Weights of a small mixture-of-experts language model, trained from scratch on English Wikipedia.
Experts: 64 experts in each of 14 layers, 4 picks a token, a softmax router.
Below are experts of layer 3 (counted from 0) of a mixture-of-experts language model. Rows are named router (the router's row for the expert), up (a neuron's input weights, with its number) and show model dimensions 0-191. Each number is 500 + 40 x the weight over its row's rms, rounded and kept within 0 to 999. Numbers have three digits each.
After each expert's rows: a language model's description of what the expert responds to. This comes from a sample of Wikipedia text that the model never trained on.

# expert 25
router:610512462408509436523596429547515504564528475506495534509435470519477476498457504443484453474473449444444529464486528490542483499501473456469530519489493572463513543506512481516527537448490556462486491536517452500511522400484488503488496467480537551513482503478514460457513517605446484536608515528472541466574493532452487441519501494516510476488594540491515500515478516545438548425459493507550511515547469522486539529542591492458510520478503497418514529558551485515512568477506517499512403509500458502536486546514533456497487555538498473564534482405403551490533451433479559473
up0:532446533541488455483518531471471498537478503398510373478506500503517551490478475546519466434491465532593440431483476445485486520417484483515566490492489536517534540519545466533491473483563467516469550517470445490405537476418525543440623498502450556540516576519488475411486530561464501533534518520513558514471452551535524533503499545464475435492478520586550494485462496508434475527458408502490484500481498498465517501547550528468534515464434450547506517564551498535450490524528531483540480549447477446470482502489442470519516539457482488559482525512470489567476520459479520419
up1:443417574544465552544473565483476490540495439486504416516462486435524464471515450503484475551510544517580478395554546531539453539469451484560556515542583498435495476500545477524466549462489503497531494503447484483553455502492523534558498458513519480582540509485429480583508591532509459498534487575568512537487498518489451490465451492444499479565531530537477435526529477512481489454437464468542496499484518444494508485497492503488494431569515515473483569518409498507497516538475588465582471549491555534497418507484485531520539495491480469586480493582522496514484460502544440480
up2:512491525550495495457518527551486511549460428469499520451474583473481483491489414559538453519583485570530494609475522560516537458510472467580500520548495572471536516484535424502542541551503482526450536531480525457540489491416496502502555512530513518524453533434506501486555549452464545556549466556556535516479443486520485488457492493473500561497528524486538445488444481526455561545522535465473517430511468512449490504498571471556493520385477531546495494525541437538488489514550528575474541582497467470489493523494517470532350506494473490518473473516519505530582488491495509416
up3:509530526501490497441419604520476462556502511507527529487506582484498558498495481545486451520525546468558518578533556434517524529482383542539495503506509518553481511421505511478485505563600540549563507459427509487534574502474562516479512530469497559532562527549467443471483505446475461488488502521564512536470472461493477477480498444455504489525457490557514461478478488548605519547502502559464550554506517488516533465472408492519568501471521494565493538494488449511493515458462583527521463495479486484448539475465539430565485541503509575551484531516534465444576477461496409538
Description: Closing quotes after song or album titles, closing parentheses, and line breaks or pipes ending table rows and cast list entries.

# expert 57
router:495480436493496459545535481564557548518521443495542556518530474506480562416458531527527494532541500438466460459462478484532486504479543539597494559455476475474490581572467557505469524482452490498474410484549468532528489462541528523490540472459520524463492515506537561548517463525560491435525445475502481516522461393461476508537540497517531498490513539528462541434456540506495504546523505470517461539467479573460496573492508440514450541502540413584512483555518441552591493475590524519510492457475523481540523535435496444449548436522469551538524508546491507609495432537521496537
up0:449465483550483573462422513506378445434513511474446467434463494493500427483542405469521492477539508499536537554501534578504535440451439552491506508462554451547431576446490492482487521517525494494500475506478507424517460512479509593487555497466438510472520534469492390546500539542475494440508455528540464487493596499477492488494506567493447461590517485480482491529515476589477512554534452452436558553467491498506476509543544482460465492544579502533504512392539508536510452546517505524516506482510501469511499483554444567516449524535508455529466504560474518488521545514526507514
up1:478423524616447560525487608488473459505513489498425562501476481460470500495508436511534484519533490478550499466503476487531502467552500378510504556409523473506420533471540525455498493446485511539460523515497495484473498515475456493515591509475530480547471509507486507467552488525500550522534459583519561553506618493497499503466446510546486479525520471475508516514545504554575483509463450516519537495548451498468480481503427426501459575521469509503514501519448472502509449438535543524525522451510503437488469523435458489488455514599515481471459435518425562466480500485635488522
up2:513561540463630492430487468470511501474524499470476503472519545499474505558545466473517462508550446505528527519514424475524537511472531500441450405500534489517586544417511493442458506501461494510520541544484495483510495499427523531539519549454499504510518490450553521407476556469553542492482514408555526457488487496481443573480525573450504516527501470555468476494483516542569422509563585586417607437538454499510564493521526572490535455489464500509521480507524486424516508567508492536449523465429484527471489437484555504525523535500537493446474469529532502495511555479482467535
up3:480538521498520533464481579518494431495530503541476516537520544530533457519500473416553422450480486568620471516458546532485470458462480617464465476485512641467545497488559484451439486484508480462494521470470541483429549483477507483491496499520490587483461471449492537525558594532462510489441482514572507490529480557464539581461484535436433547570497480497496524472473491579473441488515537486447514356538466498493475531525456468547548505540506501528555528505517501509479550524507476444475466489507501461473486463502434523499463460494462504561539479523465535514546502505512484528
Description: The bar separator between cells in statistics, election and sports tables, plus semicolons after list items and ISBN.

# expert 4
router:589519493395542413544602439579547543534492489502544526509535433488489473526455497486490526488407501453514480484519505529475407492464497509459469502489461501499485521528473446460517569467470487465532520507540549555483463468546494469512433451523533557452476501455488467497553489563467568542464484440480551445473478507524459501529458479468486497474576498427528536532502491472452522471522502485533487481531497556474441514540495480416499556424483437421528540534521490537569482529511456488585395457516489523502557542463523512490482563518448505501557481442450530495444463495553555492
up0:465549478546499540480474527506494472487510474537467521487460448517530476562584509536532534429506511505542496428502479519478491584443554586477472468465501466474464474455589467492479399531538470587455524528420511478602546525439553480535490488455471481492512546546407488516489553493446537439558453505510506554572517484530517492406546487467530474524504467444542500518543455512538541470500465509572518517511482483404538491496506563577531514496524509492451522440460431466452515493474467468543576517522488600512544486528537510534512478503514519508446442526542459488527557466472485547
up1:470472521532483478495475534552496473504479523457562487497502534516411473566540575433592497535563472504444435494498552516459542475405525492517530463482492537466515508490528503482522516459507544573463483449493512422525472508558534509519491449519484549515587392507475459493494526558443465521481495505506630555499540502540459463461491494504551499444481491505440471579501474495518546445518456564504497490520537439489494430517522499478534531504502525437471549484526488512522414478456452459519484472473568449503487496522500454528554543483509464593384554500448485592539514537508513456
up2:572445559527485500484435546465496456512504526524486534550480524474475528437546518607568437474498501506550488486574484486537512516504429475483434496460548475503473483493481440517485477553503500552440503564435475530481565500456467555539510477451511578512556509590493548478547551510500552511495495504546548509493508491571531477441527475506513522550515442543436488483471447492532507462549416464483460471485485448491564495526486573594537406502488525488491422522508466459449493461517549482509551504502418572553460490548483462528490415571459458481436537493502532482496498480446456444
up3:546514506503591543456474505592516506570457486523494542437478498474455590513586507540547491531515466553536558540505448511446455542483479538512479474523490549418412554460581580472558537504541487536541503530510430484471439490458530508508472482541497439524453519524472514449461476429505532479532506430559509518559403545462509487493494478465561511531512605468482505533448583474535494578482484500493574528541522497551538494504482541481517534444492517497488527467514475428448543498480555509549501484571467519488481491502548494503537445461570521525522519587517505519541464482485446470
Description: Periods and closing quote-plus-period marks ending sentences, and single final digits in table cells, such as "product. ", "Up to Me". ", "10–5 ".

# expert 38
router:553516548489549443478574502509524494525557531508594529555534509536471434483482528429516505481478501524525506509587536509495534440453439471497520442444583461527541423495528502449467501529489564517487511464466424506475555447553506490521512493478505483514459504462493519458503454534476478495541496522466538448557468515500554421483523447525492474478471479492420570466575443461467546473494514489459502523442484483488451528549586498520492514469547483525514441463470505449525494458498460537474442423386575509458500590560487524497569551427543507512495560444473501511479521563425558498
up0:510519502463487508460458495489443531484563463481531467482445517528560511512487567521477467586460512509540556570473536465556478559420503479450550545522490501529491474461468469551454465466471449488514479458472497517438481473517473492490437492557452471432506521507542441497484563406494540458501493466538467472500503535502541490476472604496512537515471491430467462485394480504577535600447462506451399508437475494503526498481590533492458500511530453509465488439490435586454491516466508519435452432512503503532493408538482462569514578480487534574536483458532486483508503497522487556
up1:509543504524523396564513467478450471504548518482516497470424494500592536488491479508460515493479488538562498458513561479532512486467554447456477469498466531484515547534519405457450515478495528522510479480497537395555581474460490430429512563542492501583520494445462501474554439467492569429586518501517500532511528513520439515520452495502523448573528471539450486526512538526536597537507542484500442532536586462497498499558437482604480492426480485505517478520457526491453459544503457519474498538558501503535513500513473450558478548419540516524482469472527497500496499534426446588
up2:504488515488521481468493475495416500552474546528509521527515490418541545512489502480532525406507542496511458589473467465510537493431460509477465573495480549506514540469498458494457480479545478494486463550499483533505524523523550502513513504480433521462538477489467526418551481512532500551566558506584468519510445482453516444442577509455541501562480503415476524524521475457488476560462418535423482474441495501504538481471532475559517491510374554519449468409510540548464548516542532503469616431466507559504534495504480439503419539429441543533492451541483583518501461514521502488
up3:488504549495449539462437533488424448548514489539503498502501500476484501529449519484505467524518466560459535509484491444451547540470431457476530446516467520576553479595519562473472490504473514501495464456526494497463563425424420514496491529436561500467561421535491497472530437504440470482442515464502598467417597449466514491485504465502419542498472439478476455548427484460521481499488450490462570440426523576478520506469507518502533486469504552520507535468482509531513552543520492476451586471540475588495487485506458486553422516528502540483593523515515570499556495502479472520
Description: Common English first names like John, William, Peter, plus pieces of papal or royal names (Pius, Louis X) and table cells.

# expert 39
router:499523471444565467519513452502519469603519430533549475521495545452491491465508482530549519414469500454547467529539536509469493565503432479578435537475518486473506460431548495478487469525572449506539517524470465501530561430446546513531472408395517463556534456514492510514553512494492520507507562541507531465457519510497538545506489464463524542477485561444440517489522526544484483489447419485462564470502549461435534493518513560499526450548506495483470521534543502447489521505414467551444534558547429546509530514569445557444446490411511516526489518525503452586532473479437524505
up0:461377526586508542472434523497427472528524458440511514475484544551543481472518482524475523470538542495431468516511466546525497456535499503502497516508516528486480497406428542567519573570437520477504477460487539501456415485570515517475547514461433535537511454521475458512476504475520515547506451558566573537437454566494470483509426513488524479489490450537556516426489540509517473528555491473516461559544457588526442443513525425472486558518498510553508547492468478460485492591474548511520457561479526571520480441446442478500452439466509478464499509521560555560510519470508535505
up1:465434652566525599461465535564436484490510492451511502463486511478511517494545510496486429479546487488512513437518445459511486548526495444488526499490563540518433522437435524556487506586450484593553533476468596462525395445523474562482534502492457555532452469550463457439491539513548492512496470570517504520456550514540530511528500504460558485502498481486527470478484468485523481494503460500487463553521522565512473521468505432556510568486507479508521495494435483486561518478513516558536435430526486564485473491463488457497546461509554508459592518475544545499498508536570529561
up2:511482522478482484471482474512470449471564478555504493510446574428462507485548486519493556520517594446547425415599528507511485473460534527493517500439564498568479518466530430529438428538542515499504440505538474535561552503477460447471544530529523472471475486484437556536450434460507588528520493432526505484565451432543534450519507475425493428502477540501514517440487505501570557568562481483498516547477560457496498436480419526496565479520509388529486427457496458482513510519492511562504493431580498501528478502518550496515525521518464532574462500515487495510516496479450520507
up3:513536483441507484520512453533503484500486500518548504531499476525545535483424547449508492459488459459398470524490492487557487455505550518458508502506571491510495530508460548451512532510499479553494482481473517507479481515514494394525522513500436551498544490432475524435548490500454466519546464414519499593570550557511570418518497429512444487484399487450532492502510498570467562437541457468557429467482465478533439550508489446499467465467543539409502524521507538516564439504488466391468475486481562421467489552482489507555546480475497518590433517477503470537544476416501503516
Description: Common first names and name-ending pieces in rosters and credits, such as John, William, Michael, plus initials and sentence periods.

# expert 13
router:545493468453456475482523482518494512559497552539496522515509464516425448455439542387501529446516424493427529500455479441522467534502619486443481483519504461582472502495509522427530507506474480487482556535498474493488513470555570444513502461545531518505542443476547491463486519556444540480565464434541517487523520508503540545465502496557445541455504552461485525562512414467539516461543472467475486558487455443445512520477540533518508579522535529437492491515530475555501490499463449456530424496481549487520453553540544429513460543568557471538450574444427477471547498427458525491
up0:473472568507490621490445510503419546479465486435466522363490478528485483547503501498560493477512544507545558407508544415452502562481511558545492514512498463522458505514544504607443523479555465456518431478477521479588582508508499502388508438448476566499512432537436522428498519485446461493409499461525462475557440433468521505507490500460488491522498535563573494485524501507544471525467518485444520504529493494490523467486460530508476468520519496536536488488478506447444451535496482518466487486439465514463515470487486481563498426456476532532562538507501455489557508496505452465
up1:444505515510466542497493553485468474514513539460443522421538444497471513387483481578486535576516523503537466508607523507517520464441511524632515525442552491494546498494512549532519511488500496510494436494473489484495551521507548547415441526501474488509480550526472586525549543475530414453484528469519516494487468492436527522457495502493418435494554527518490513541568497410527452430497454474505519454494492485503498468546498483537479508495423472545456562496431540542567470576531509487547477419521481570432419499431514512501549497537466508555526458492514500484532440460461511505
up2:469476487585475547451442490531411523510482472453453515482474487506533536491478559493448513573460504545487526523430523515523483483487520548512471473551509507462502481489460498494434527529507420482498528491449537539520487539463487474462464508577493532578509507490493468440533460507463547415466592458533517457471498444508482573450518529450474437569497475441509460515494453552622500532494531541485564486593567473450531516440437520565520516555508444488513467517473492467484556478521485543462552495537513410504544499618501425553489554471479500510550528456507521507577481531479464489
up3:499504533509499614501490515463437466500550477477496499485506524508480557506455486481530461481467528463509483468464536428460496485539517476597569432600476534449478589506557493478452506490445424543477499452496481470518495533505467539545526526559478552535496513524491511475469503524511512491516547486561512472472451403486511516531439465570498519519514455460474417504487507542446550534431513505460565474549541451517515467474481585593560492528422518543598474550511538473516492522502563516493577476485524536524463520513517476524463555465507514529534603479568517565489459527415445520
Description: Minute numbers and degree signs in geographic coordinates, plus line breaks, pipes and numbers inside tables, lists and taxonomy boxes.